config.toml
num_hidden_layers = 9
hidden_size = 128
n_experts = 256
experts_per_token = 4
d_expert = 64
d_shared_expert = 0
hidden_act = "swiglu"
moe_layers = [0, 1, 2, 3, 4, 5, 6, 7, 8]
router_score = "sigmoid"
normalize_top_k = true
routed_scale = 1.0
balance_loss = 0.00433
balance_bias = false
n_groups = 4
groups_per_token = 2
init_std_router = 0.00769
lr_router = 0.00136
vocab_size = 8024
norm = "rmsnorm"
norm_eps = 1e-07
tie_word_embeddings = false
optimizer = "muon_variant"
learning_rate = 0.00674
beta1 = 0.9
batch_tokens = [32768, 65536]
max_seq_len = 1024
train_tokens = 445100000
max_steps = 9326
dataset = "wikipedia_en"
Below are experts of layer 3 (counted from 0) of a mixture-of-experts language model. Rows are named router (the router's row for the expert), gate (a neuron's input weights, with its number), up (a neuron's input weights, with its number), down (a neuron's output weights, with its number) and show model dimensions 0-127. Each number is 128 + 24 x the weight over its row's rms, rounded and kept within 0 to 255. Numbers have three digits each.
After each expert's rows: "mostly gets" lists some tokens that are sent to it at least half of the time; "comes before" lists some tokens at least twice as common just after its tokens as in all text. This comes from a sample of Wikipedia text that the model never trained on. Tokens count by the router's weight.

# expert 193
router:103176088150160095139115117111109123144113143124157165173134140132157136127121131145127147097091129107115111167154095102111133127162139131114125132168134157141142155144145120142143155114131098136127164148163096105161133067080127113155174157101153112133124102122129186096101100174127137105140115094157093115147142149103117108132071115104128123082134094122141132116127085119118101110138
gate1:148097130140128122105119109089128107109145133152114129123079117105148127107149165141185156112128129105133159126134139145133150175123155159137158105069151126110116130133128110118117092157104108163105112138082128124149152122128120080115173167131131095125087139154101093106147119134088084105159124107135134144165108123145146146110197118136129131116128071132103121089143178108104123140146
up1:124107108129145156160117162138122143070118083132132157142171121079128098166155085146121109127136128108118121092129112113120095169154099087109079108147121148154127145118121159099125101137113141144089147105134139145136159149109129132111159138129120128123145146121114114171098121091152139160138135117160154130066140119112120148118118146129113103144128061073171120142163099140107094151112
down1:148123190103163130128129088167132105139123107099128122173118151090109057161121125128104135150132106123138121085130109092139147146142129151144100137120119150135126131132127068139092159088125154145102187121143111136165120168148104134096142128110152126159117112172146155128104147148173104153144104119115102096131095107120118158123130110093102102193127112112126130157135135132142131141107
mostly gets: " 61", " 62", "teen", " 31", " 51", " 63"
comes before: ",", " |", ".", "–", "th", ":"

# expert 96
router:152185150131150138105139091145119130111094080108161125126145108133165121127096125126098189127108132123135108134109100126131157144168156134112146109109162136170131129130097088143086152113133124154102143174116100091108126091105100160135159144141140117108112148121120183110146118122134167159109100096122145130154095112113133115109079085145151094138122110097142126156084112140119135142174
gate0:138185165130139097153078107112118101175108135132111140139144115092145115139124122126148138124153156095117144103098097131142180122109101098143129155125117112129120098138127124127149092130191079144138124155101135125108103132107137115113095108079138158139119140075095122150133071102099159114156154124115126143132148130131068114100111143103132127174139150158134157093125127126126180113129
up0:131127143114163138137135139125104141109156116119149152148112091124104131100136105128111164120087125160154125138092177118119107162118117143127172183108145150124119150107197160152100171128125148107147096131129143085133158136111140112101153142140114110123142123092106123116140154143189110076100187085145145076129102110101150128084082121133146140152136109153142131123110133146133134144111
down0:129143161139127145135116088109125114148159110104126163128184151117122090123097134141145125139145111097106116185105115147138108132120090131121064113131088135115115102105106124140132102135129076122087112127110160152100112130117115099130140107197112133107077146087142113136131110153149117107117128097143085155164141094145100126092145145116124122122121167177135127110138175111135160169103
mostly gets: " for", " of", "for", " For"
comes before: " the", " a", " his", " its", " their", " this"

# expert 107
router:141152105119137109141175109136137123108087113146160140168158120125139125148113085146092140136106131121111121205131108102133141166139140100078126140148140118125131120168121101113154151146098169120062127119145120131137154093086130117139123197135132118076105086120113119085061104141105151150121122129128116141138085131098139129118149129130145127093131097158121126127132101119141118165121
gate0:122114049145121141092117104147119117164102133143129096117103122122143137138120115131116115129140108209136143159125118131151104122111080124103134102117093151134121146107132120125108103103125181165188098122133116112114120177091119125157135154110172096126148088134112081141120174104116115110095106147123081137136151115124130137123090102129126160083118112144146155161145119115134132132091
up0:086109152114169194159123115129133086129167114107100101144110129134118125123137137131121111156150170123144140114108116087120094163167117145118119065103146124167124125083116128154111081071157121156150115107149086118117091142100084133145138127157109099108120124103112083145151135134108146158146132136140144156134145143123132154124129150127128147104126135173129123139112149116129111133052
down0:118121127095141128145098111074139127147151141091076073138091129119140093132144155148111090120108120159151152093105136118128133164154129146130110102141156128150138139085116160123149068077139128147152112109151145117173091129147132118152101115114145134123101162111110081160147145140107112108145127138132157144103104129130140145137079124115134124110137152109163176134128146145141061111084
mostly gets: "\".", ".\"", " Animalia", ").", "."
comes before: "\n", " The", " He", " In", " It", " She"

# expert 10
router:152156100091139119134162134129093088159078114133105133159142103122155099180137129112122127080119151112140122111125134086105160107155162127119124158145163120176102166141122093134126124123102128112126151107107127122191127088119089096111137162134158071105125095114119101107116120125169162139152118131133142124123147134106127131150150115138161103090115137102134138104124138115202136151155
gate0:123139130115127134129129135150113127146157149095109118114117150082110117102111127149095177150140113073085135109128103115155176115140157091110118095149125135133159122138097164126152162130142158146123104136135179147130100118125119108103149093130162108117110104126195133108140110144154124100109123094156113136110196121095129140128135119189124128116161158150124161131167133114158154100076
up0:092158088139120109160137138105085151156106112137165135133141118110106092132121170106148114113143160142089135123153101163155169137088138156121108136115125154166122122139114087133131106103171162113084116134139111141134114184126145111100148106146115104154108123145145101129141121076140096154142143095109092071142153124098106111122119159156119112158111160103135157127079093132096114141144
down0:130123120120140158130113172099156122115113145131138154144122140111107137148139127120147106128161117141101111129140067112091143132142140107096184145070121129108129153142120139099130113151142133110120083128159170114134096140085093115152178078160089162167137130140189134149119167117130137174156102125137132141154156124160126110118132129129114118099135138121138171124085161110080167113145
mostly gets: " it", " He", " he", " they", " she", " It"
comes before: " was", " is", " had", " has", " were", " are"

# expert 29
router:156125145111147118115175139114113128163154102115141140118154139113141114135119126087077169098078143094107100111126098093083127109186135104134162074125130131168146179142185103170118141110137131144122149175179098115118129108082076163135116147100156105133126147129108138090111126160149134115144105110135101129141149138097141134142118116135122122121157142138120112085134135123117141143120
gate0:137122121120144121131141094121119124162171108118179080153121110143146153115104140176146107154129174127132111103124070135141157143133145121166141104124124112096143143097125136126134158103121101173109102122131096134128121124072077169153122130142109113131082134116150116130102083137107152143108129096176109099136153102125144121079098099106148137089139109131154129140089193107135112134128
up0:149122155093155147147122098174117115135128127145087114164147099176166125123110121110112098159149121167160138111062136140120115104124136162118153099129151124119156146081115154135105121150108109096105137164167143106088140137099156148181151127168059132089155119105134178124153140098104085114131142119136122162149130112157133141123135130127131112125140114160128161154112133151108123145121
down0:113108166099136114144119096147125110080154162122092124168132108147175108135115112113120140113119104133124168108082159129108050113127143146141139130101122152143113117088144144121170129163136108136113139142138136139101175115110155138137124114156095126123140128099095121125102130134097102118123103161097133198134124108133121144169141152076168118121137143137099126093110164168162104142161
mostly gets: "ista", "rait", "edia", "aga", " edition", "ova"
comes before: ",", " (", " |", " and", "\"", " of"

# expert 158
router:121162120108131095137155164113143125110125116109122194139164116119143126191146152116122188127098170120167135128058121100109136125165134106122142096133136143159147163139133133126135122105098117137114083124132129094119136121109089135119120116096192118136132126135130131116089136172117123107113126124127118131138105093093139122163090103085105130112139149113096132093129152131121134200147
gate0:103146155115083156151112138091081156129113154111150125143145104126184114118128118130134132150108123121164113131130154152129136133141123155127126155120124107093133134150118139107113162158101140150083114112130124122102126129119122114145126065134139143139155080138073167084151167118082176129117162117125119156140146141117095171203141114085145127156071149153121112152132126113142129111122
up0:124143187095106122113101140111109143150148093086146136147165130136144157116126114124139170169117108154142113112100152137096110114151138158108123149130112110098164115115134101094135109149094129122062117101113154131121129136109117120141120108115131120158142107119096106077126168075095121117168159105145115164125119091126120171154169147150143103165075139121111111132113152110184130123142
down0:142146122164119129132118156125180147103133095044163144149143132126130132142131115107127132162124139076129129099121156112122120116133144118135114110084097079130165139116143128117126114103122128148160100120148153120181161137139165134111164138169085110108086117124127139118068136158106075143175134146110142161116115134102107142150141164127149132143095161129150133161141123148112139176109
mostly gets: "ki", "ji", "i", "ali", "ai", "ja"
comes before: ",", " (", " K", " S", "'s", "q"

# expert 249
router:144135088128156122110145103108114114141130142134189137116176174133153126128112133103096127110124174143128111127132115108105129117142127112126124079147096136119153182145119117153106149131086156122119171167154092085123129138121124130134115165127151133134081149133118129070101116185144171095134108118111078099137123144074116122120151105100129086076136101125098137144127113109133161120140
gate0:108122094116093107125147110086139100128126090152130146126160105100166143162104155147116107164130140107108159092130137097082122128151172082116160104143141119140138127129117156127112119146124125168102160115097121088133137123115188090146099148108122179138118114170111165082127127071121116146106128142116078132150131077144091147117111131123114119107144125163144123108141109090130113158132
up0:142165198141111110104121124108126117115120083139107112109136134136127101137143173109175102145090132123119143165118152163135135123171147096145128164110092126110093139131135140148124176154102132122150143121146128139116116133143100131158134132177125115127097133111187137118133134065083147139149140134144115177109142136163112115150157113114164139137140187111141100108095164154120108106089
down0:129122136152089141127097108116099107122117138124140128137146100157162154134101127130108100165146119133181167137109144165073145134143145100144106115156117132096128152092139195161111161125103100142127128117099170127159106145121085123086078161167192154096107146139136131112123115117122144120163130098097083136099111117145159106128187112143112116123119126115108127115100137125125146108122
mostly gets: " Championship", " League", " Cup", " Arena", " Championships", " Racing"
comes before: ",", ".", " |", " in", " (", " of"

# expert 22
router:144194136109164087101159105122108116121142128112158125143151138119143113160116139162079131116136113135071128208120113126117113120106113124131127120137104152172137130161126088122140094123095111151128144146128100111117142108120137154138185141078147073122159108116137177115133139152089180126105131125143131128127134104107138094118098139133132096122154119122137130124132117074138097170150
gate1:148102120145136116093142175132147111154160115129108155149184167130140125104127109103129137145155107146137139169131123161110140108108140134156119123115126161092102125116133070108113107143152150064104118105118163130132113098083180163136124120083114107163175142140155111125138185126149123164114153179185130117126127107134140140136134116117119115104130151138101156133092109082124134127114
up1:146085107125153082112147164135139099168167174169141136182182121148105134114116112112083138109117121149110126169132134143100144107117112139171120138129141142069131150131134089140143133138151136096141136149118138142152120108091134134114131081143155113157129162144161108115158162135157121106139131180148129108135135143167141164124107092099111107089138154139128150154099109099151143085128
down1:098178144133141189128132111126116132127116112124122160114096121125127170129108148146138070150131112172185100133129158118141105113118133103117130147103096103125177088158149136114118139113119126153124119155103140117135147110175125134137158132112098179097120163095159134161133105136110129121105148079126134116153135151082108080114135158126113137152089083151125143170127102147126130168166
mostly gets: " 2015", " 2014", " 2016", " 2010", " 2018", " 2023"
comes before: "–", ")", ",", " |", ".", "),"

# expert 236
router:168104113088113100131127105099141129136104124142103129180124152082169153126123112111131129121083114148132169153132104084100168148141121131103124103141118107150138164133128136155129110138136164139077153177104112173121166086122154129126150145163143090142142145132124142105123142147147173118104155128145116088149135123077163140129127095143137088146131116156158140169124133084148149146169
gate0:152088142105124145161109110107145111110170147099125123109128183138082128147129126113183138159103134051143134140105157070136128127099108134152133119108093102160137118159144111151132134131096079136088115157127166153140170124126169158112144135124106108142154113122087106114100139131120183124120116078101138120145160123098119105133116112092124109152110150134099142104106118127133148126113
up0:119158078127140104077126165149104102104129104149120131158084094113119169082117100161094147134118164160096125114165110116093108158147144117121130155137134165078105092110127166118099127113117167139163104134121091118103118126116097111106115105142144152132126144114141157110132079128140134121117131161124113108115085131096152124123151163154113137107130087092168136122171105098097140106125
down0:158132117158149109099094128089145158124087102117177104100140090111106054100122125130122157129119128102155133121152118126154129111156153109120173114145152199113135125148108142123123152180138109129123152088126101123143109098128114118124099095119115123121122123132165145162097109093165165140122105158126103166140100116136118152133143139101138126108147131128131085087106117122094167112080
mostly gets: " Preceded", " Succeeded", "|---|---|---|---|", "Career", "|---|---|---|---|---|---|", "|---|---|---|"
comes before: "==", " |", "\n", " ==", ":", " also"

# expert 196
router:140150093131150135133114151111117098133146132142126140196094156102193126126113094144114129141116171126161173158124113115126145141149113107089124144104122134169142141122109092161110117166129146126101107175115080145101141073136119139133147166140163076087142145112121124132129153174139147113080150130114074098133124119117129118135113126142132114163125137117151128165132125081152162139143
gate0:160103129104109141126135107122100096143142172122124146096129109107144143123117142158187119112136114128150101117166110146119146121146153131110117123155119139161106154137122102146101192123142182095168155141145121154084172128141078145128124125068132125117076118172101120089148141114150186089118110114120121157120130148135149119149130137136118101103085142107128091112103149094158125112130
up0:079123131152180170121113135142088134094112066104141061101101145107098105140159102158087136145175122121134086081118132146120134159144131112157173108138144163156124130122123177121132162147142142145097116105157128136136118153098128158155138151124116154144163151118142129148124108090172124165117143140111142128124144146164107101103115152127138107151132112153109157113123087109135141124115
down0:109138095154168160085098121114132173122131114160133117157105125122099123113132091165093138114134123148134124124109114110137181129144162113148126124110148119116150157137139157152098137145103134096108148109193140113164124133119101077106139118166061117104109165150134112155132109106083101173138150155119145109121113143139083113107097155160139093117143152176135113116130118124123114090096
mostly gets: "See", "=", " Website", "Career", " Binomial", "Species"
comes before: "==", " ==", "\n", " also", ":", "==="

# expert 124
router:125190125134148059088119119077122116152122121121147141118116144136148158135137109136147142083131128137116142215117111116151113145124125131128132111112122151130120148133105128096151120178088094118126162152114116101133174099088141147143174129106147068138125099114119162103121146138121140138153109117160113089161161091111131091141147117090137127097150116104122143130142112097115110132162
gate1:158084105121110107139136102131135081104151088123118116123202115134127121129074159125123159170140133144126070119076159137114153149153117129110122121146136164141148193129147103138141107174151140128163127104139111124167095107103131133167097139116145145126130089133149141120172141114077128165119170114145130123150127135128091136103134139124135106150147136179102156138094127124144129130120
up1:104133170106130107153102133141134161131112139132132114134118126167096110177158151161123140086108126139121146107139140123109121143105123108116140153147134110145174115198093104103115149108122104182105140147134121107104186120110121122133130117170189120117147087149078150123129130149168124114137101119088129157132122141142064133157135126092159145132084114103142102107130172139111159127129
down1:142127161190145174123126099140113149145122147136128160130146146089161126118131167120139130138124164162136122144143112108124148157079147102133169139115138082169114127105137131105114122164154099130144112114166088080098090164134126151099139141125080103121097083094167125137120167123116144137124109101104116109110138143088135112112160133146135136129094116154136084124108128163171135117078
mostly gets: " September", " November", " April", " October", " February", " July"
comes before: " |", "–", ",", ":", ")", "."

# expert 46
router:165153155146142071143111136105123121081070113121140147153130105117143174148122089090131155110092144121119147138130094100097154129142108108089145177137132142126104161161138090136122142189132091124116147140133116092150172087105129142128104141113144082134112093119120166111127142147124152138134131132146109115156135111079131118135148110116134108101156127110148173121119108092151170093150
gate0:129120111123152127135140139137117143150103091132177078158139145091141144149122150148117142126158124176139160108122119135101092131106105131145115099143159137097186122201135107154105144091107140159169143129125092124118110148128115129124141178110174105124125141140111142126126140120179115121132073087147058175171140111135148151138155112132143138131112126137130129099126110090104110129112
up0:153111118107111125155151141142122098114122115133107160118144127159151149171139146150146147116133105117146141156108146125150140143127123128085090113119132152163081123144131175091160098095160119126125161085175132156137119150073131139073117105133116175083168126107182131105136125130160162149125117140103141115089095144120106090145130133113115135114116089163134125082087115116113088111142
down0:152131105083080097127128149083159082105146122070126117140095166117168148133109165114160146113148131143139159122133122091148153116119125154120129122088139067136109118135141129070077167148109138153140100163138129122140102107120123116163132146137152131180103130184129127155120144096114110133149121107109135108146123113095133097115108167104117128122080151111110159113110101108132123143126
mostly gets: " he", " they", " she", " They", "She", " He"
comes before: "\n", " was", "|", "-", " is", " had"

# expert 20
router:169198133128149091090156092094125112117140123114154135166140147136137124169129144156107131120130119142081119177125108103122132142128122122127124085153111144162141136158130068120138099129081114161112122141148097103140155111123138136138180127087152081126157102125132157103140136145091175139080141126155133109118150104087147097123113138135139075140130126122139137116115121081129113161145
gate1:110080136141145113135151129110105104169162197102122129168132103165157138137138109100115074116173100126142114158130136123120174141087113107136139109083141156114117148121141157073126154126139128123138101165154106116123137133102091118165155153085103146154098125128171118130122116153143128118132116118126121133142127114156082159112084122104133144150130105133137097170100142142156124098080
up1:121177080126136158125136129158152154095094131140157141085129189094110121125114152111157157152091185127123133096134141111124108140175145148126134143176142100147157159150117132153143156131118118117163169148123124140137106139170153132105099123156132089118121152128125124117117079131094123119126144118133129121105103152125178114116179112128121133084107170119139119086150138157089125156165
down1:128094129139137141115119165128104103158126183125130147136142097139135164118125096135113114116162095135156128111133129133109185137170159117138163120092147159113088171117159118121112149154141139147138099133156138087123111147101082115136090161141098137157141132167106100111159149128175136125134051145114120140182132131135114118073147092136132144093139135086125098131121126108130158101134
mostly gets: " 2015", " 2014", " 2016", " 2018", " 2023", " 2019"
comes before: "–", ",", ")", " |", ".", "),"

# expert 18
router:144157090129179108152150107137107109147096142145143109154149165130145164105117088128155134145149168143076139158123065117121089119150131148115117121123126147155124188163138132136152180119124144124123150179124113059154125112117123148170152136150150096115141120112105105108088095157124128132116155116122123122153137121107144134106162123136134097095152141153135127141136134071145170141143
gate0:110131110160142116175115141120111133139151116116130112095135137075135135105119104166149110080145104132110131144104129105153155133097140140132129147133142134180121140141078088147127148146099097157084131110072157123192127154119124162130103097106085110096146163110160129132079087148106121133130117137148145096146118148101081090119133133134128166166128134153149109157127124140117179141130
up0:107126112149142134134130112089106110151140129140126109122135141133174151146127096155151135108094118183111162115093135112103159129104108159142160134135179145147127156120151124161127157135138131151105099148122135100137140187086154167136118093150099136104151122130138116146112106124154156144119112102127125114115066192122102107094129151165125142158184104115093123132110115102147161182104
down0:112111137124155129177142111112101113121082135151153114172117145118139102138103130134139140108083106121170167112145155146128128142121107133164075143141163131144128152149122147136096175158136176131142121118174123083089166156116085149128144152105135128094137147105132151129133145091076133106157096125117138164125127094127143133112158130113113146171111138153165106112161117165136152086090
mostly gets: " district", " government", " District", " Assembly", " Senate", " term"
comes before: " of", ",", ".", " in", " (", " and"

# expert 247
router:128158108123150095145119116091101124130129140106182179157118131117182157127140102126155147120111141102132106165155109127109131155163171090102134084142150160143135139145147126138164157120104101118129154107123108107175167080119137089143176150131138110128158147142125128091117098129147140135125146103155073142143155139096126075131086119120109119127139108107101130123113098128098114116179
gate1:116115131120117131129142079116175111142122092081113105139156103124142124114129111159155121136180159115106124123115154117124115114145117139111129109115152143107072147134132167170101104120109148147116139088125126141148108130147158137145078111160068125143133176114083154109089164170072112103128133155172136142129113115134109100101109138112131198119123143129177143131156139107132121149126
up1:115096162134112138122156179100124128128106112123190139141145130143079170105089118141166136138132152088102139141130091117102121128116097198140099158126110135097180096120144091143161128135092108126095119126151149121134109127107154134123107102104114101184143125128102122145117160143107106111128104129099156159138146106127121104125105110107147126141132134096161173098130090115082145155143
down1:152110133092175138118134145108112122122094121151181141138115131153095116141117123127169106113149122127097139121112101186108132101144089146162131170110092130104183105143154116133127120136099121122117108125087134078130127112140114138119131104121127099114103101130111120182131170148163148159108139150128144137119125105133113088124111107087111061138111083095182130119134122126109152070126
mostly gets: " 29", " 3", " 7", " 30", " 2", " 28"
comes before: " |", ".", ",", "–", "th", ";"

# expert 33
router:146119104112128122101165134087101107146068055092188126140130113119144095150103143118156122104121132138107144137104108133066149139127140129090121179140139144124141121130128116167145134160130165160118120119142078131159124111093153128126136162143133104124128129116103183106150101137084135131112061123124156142137101124120164112130112116107104130146120141187117132116103102099131137118131
gate0:129129147155114121159168128193131105167111098180147140124120146085136116162093111110114097149131140143114089156172133108125116143142172130136130118153125103137118143158138098129166080145142103134125115137176136101094166095100092115131108154088136136133120153134074114136148111153105132105083154125115109129119087147090134088155131143122108145148095150102151148126133141155149085108131
up0:158083157107121109088126114101092111123157119108149105149148111101127143123137101142128104133144107146148119136076146092126156122174134168124097140074134156123116138154174151152136134116134122127174140105148101145113139136118096171164109172124124160110111124107145117149096111163154145153107120143146147116138094099175111158123132130138104122174109174169136118159103114142155115122069
down0:161096120081145113134102125109149092137094143116106120149138106195153150114134096108110093118131083151136138122143131137131141154133145101114111131156124115094104134105099097132119077095159106103114140117102115139127157053136105099110098145148125179089109098137128149113148121129119143078158114158127127149139083116119117129131095091176111164163114116136136104108086104132106124119139
mostly gets: "oy", " threat", " help", " Hold", " backing", " giving"
comes before: "ing", "ed", "en", "er", "s", "ers"

# expert 0
router:147155131103172148121171086130070128143114114141109113137150161109147194101102104111102148147135149157131129138110107102121118138146141126123129097150121129155130150156100096156101148141091149147133166183173103078169198130104130104162151147136151150156165114125121143075112144154120111107126115102133114122174120129100157132093137129127152115099131129134147145138134117111143120110133
gate0:169156095104143118108146132141120126108127089092155133111141104084162082104144173124144101078146149144185146125079106173174147112099118158122138140128146102134149103151135125159133151110155130119125137135152144155116154131143121134130131134103124130110119119156158153141157106101060138111172107131117105118148104115125079096106122096141125096131110130164139148137116161142142098087168
up0:119103153176124138145093135133164128132099173107132110143110111123119122130130105109165097171139125104096084118172089176125134153124158121074116135141166166122147157151148159136145099096107156121158114137124119119119164127123098140106191128179121113096119126110141117125116106133143100148131119121141144106150132128113138177192158162149109116163122140102133095123166131143156146144096
down0:159131133161115140108119081117143113147128156093116131145137088105105120128102144119126110078131134142126133167126120183113156177143108115126131154113141143115121129152126131119116174115124169076112165146204184188150141158118103140102122142102128111123138112167135112117124116084147138120141125128119134147161132103131132117142066158121148180132099128121153127117157153111109101099157
mostly gets: " University", " Church", " Minister", " Academy", " Institute", " Association"
comes before: " of", ",", " in", ".", " for", " and"

# expert 93
router:152170156147155106119115162104136108112105122138168165122141127106137171146165099143087116116128164130113137176105091131114128156132152106114128155149163128127122170149173119106127129176131105141109135132127092073141140095103126149118121148090170095157105100119127182105107158166134150106122151097137120126136107109092125113110148119113089103127160107119134162139083125107146164111163
gate0:135105109107168130124099119107171143145110097145157138122104100099165108144185103168098104150163129097145152174084134127142127149115142122160141150150141114145129108137144146128132095139120111140115132092100139106105143154167147110141151183119160089177116078175092163114106118118123114128107112073141075142140130097120137141148154133155148149129112124093119122142130138103100107117148
up0:140142135128088134134138130142101110103146156117083106115167144149098133122074144109155133091094114174113095100156119121095146114112109142078113109099109156103103154110141104133136168121155102104119120157160117148131096090078116127103112107127123154061138171079154083145139148134127144140133141182137155124111132153140130105103096118114096084123140132147140134110140123133161153144131
down0:092141110115121129085152173148111123155118134139166150117095083131118120110142185132149150115131171102141114112152175116132099138120125134111172137146104114173112091136099142108074091135127134131144086172103116125125155120181153108156109096129086151130105116130132098077118124148111148130140132134146150101115135150173145147115120181137124146131149157092119170091115140153114116125112
mostly gets: "\n ", " ·", "\n   ", " MPC", "\n\n", ".;"
comes before: " -", "\n", " JPL", " ·", " to", " District"

# expert 138
router:120143118116143102142135151125124130157096098129159156127172125128142142129111124165143119142154213118130133109159135125108131157123133109095123157116123142187128130124160127154077088141136109132096157152140100117138122146115137131118116137163141098144116118132061160089128167129148152168093111089125127117177114129107175112132084119126068127138127148094145133113089108118134155141160
gate0:087102124090125124136111177130100121112145085118120140109121143114093109169135157120100093154104122095131129101118133168150134155148140133129125155112106151119108164095127111102113109124132102157121150143160116103090141155078107097145143136138131147112121114117095108081114129107120149144086087144058142118145142192109139117107117144097141151145087139107175132140143178116156116095127
up0:151113091138106118130113111127152096113120121132149159141138156096146107143155098118155119143135166114138175126067143113074129157112139124139090120141104115119119173102118138074103162125141113161113120131116140147097114139102126124126146127135129098074107143119150121088140150109101170164099101152121145122103121159140120121107121197108143114129119147070103147103099110150180090110144
down0:143113158078161118143051159147091126162167104137144150154147142115112109102112149128152127091124108117148112148116168171151112126113144137122112128090096113174171135104123095078099124161095088119145122151108149173100105134137153137116116121138117117130095114156159109146134096145117116142070125102117137143145132125085111102125079128123162148130128137170130122122127110155161118139113
mostly gets: "ear", " rear", " Interactive", " sust", " grow", "earing"
comes before: "-", "\n", "ed", "ilt", "y", "ain"

# expert 13
router:126107120128134112099130113133124061125131120139099157154134090133159145144129093108141130146115141106128136160100105087096150127154184125114194146117139128182132123147148116165123133122153165146117130172110133138139172110164139155113150148139126139113150093141131132102101138136135162132096081102160123126144116105055128120120141091132131101144171126096128157168143099080133128156135
gate0:119149154082151140118113113133110107141143156185155113148156120104110097120067159144119127125145141101170182110132125178140099131150090130124128137122127101140157116166123127096129156096130146163122134087153125138095099107125070139145140200134133112148102115157124095123137118147120121152161138137133109194122147143152110125137135134168104155120120118182102110152139132157122120124113
up0:148168108176136146100139126119069089106082137144085156124114134076185122123119155155116112133096165080096120164081127110126151117138114130145157112158116110130142123150101105141123171076149158151105090178117122118159158149153120150135110133134147131147080116147152112127117132131141174146112117137141134102125147162111147109114140118110154134153134099160127146156157109145129154135136
down0:147162134107172104126152074135077057133136111103104160121131114115157148124099119159140116132121132104104115172087099100106145129158131105163154116117124148147143129154100081125110153118129149146156088151104139116129108112133091143154108128175140117159072145120166110142141117107135182139130098115138099149141148148099151122124121093112190139132132118128135156152117123121131128118172
mostly gets: "====", "==", "==="
comes before: "==", "The", "===", "In", "=", "|"

# expert 190
router:136152109097128099149178138131130129104096105143144139151163101136138117132116091137132179149126130105086115193139112106113159181139147098087141145141140126126123112161133092101154145151120175118049138141139123118105156054112130116131126197128133094112097103092107108096088103133123144157126144124123101131140105125094144123129145128129107128108133115139110140129115118106156125147130
gate0:129143086134121101111097126163104139143128111110160112179125119153097144121155176118142115137130154156165142098148147102168096080106178128094157166120110163129130115143172144126127156137135105129137108151118133135137127102114126118186169109156132166147150154161142144084108124102116147107152126141115114153079099100097105116113144084118120122163109174142123157151141085139135137153123
up0:130101102124147106150124146108130164142175174152085137138133129128158094097148131116117118112143115185148157142121192128088122139122136123145173157100147121147075151097166156111128140163125102133097117186112132155141125112132146149119124152109142129158137141086170114130115166137116152109126149117120101133110101144116099099100118075147193134166124130148129115168132138146138126138109
down0:186127138094115100113076141102124119126138106099150144124120120121113105154144111118138095145131125137157115110119152098105112135116133141125146137125171161108137099119132139131177146111105139151132122154127156122105141102100149101175131114157116152153157169188142186099129120094082136106170140129134122098101088126129124142144150138157080152164089116126143137172112081127179156143134
mostly gets: "\".", ".\"", ").", "."
comes before: "\n", " The", " He", " In", " It", " This"

# expert 30
router:126154157164142106109136144120120089099099108138126161155134104099108144113115130123125142127167153156105139116108125118113140165131165111094118144151101129150133149141123107159147124159115110131092113147155102073120161071102122125132129159135152077103101083137106145079098127140144156102121142129192114151158128130084125127135121093125083142130155114119155186122092140099120130167157
gate0:101143147138111146163144125146153091127135172126138134162134148119124083139118138131105092114117109137133093143150152143128105078183123133098135121132148083119107206133133115153119128114121102122189119088139097148129148147122103124138078122086134082098112109124102132124115103181120101125101154098154118151159112133084139148094115124118162107166151126106119117152110130167150133110149
up0:168118088086134106137140102122097138120112106154154119131091149164111097165167119107177133124112105161113124099079081138157143169105076153130133082154103132123158114131120107110141111139109157141135161119117127130151153114118143121157143143141175174145147139133128157152126163090127083154154121106171142094107135121125104131153088104144139139091117108124155153118158101109128143107103
down0:152147116147117144162113091089133115126131147119121117104084080146092114141160111114111100113109103139162071149131096133148130104104169141132110121164100114159127169171102094131123138107091120108132168149131133150114147182117138087143134134189162125101140111120143144166135105169117133145148158089142120141100108140148150170107096120103127142157149175114143124135109097127160142126106
mostly gets: "),", ");", ")", "]", "\",", "%)"
comes before: " |", "\n", " (", " and", " is", " –"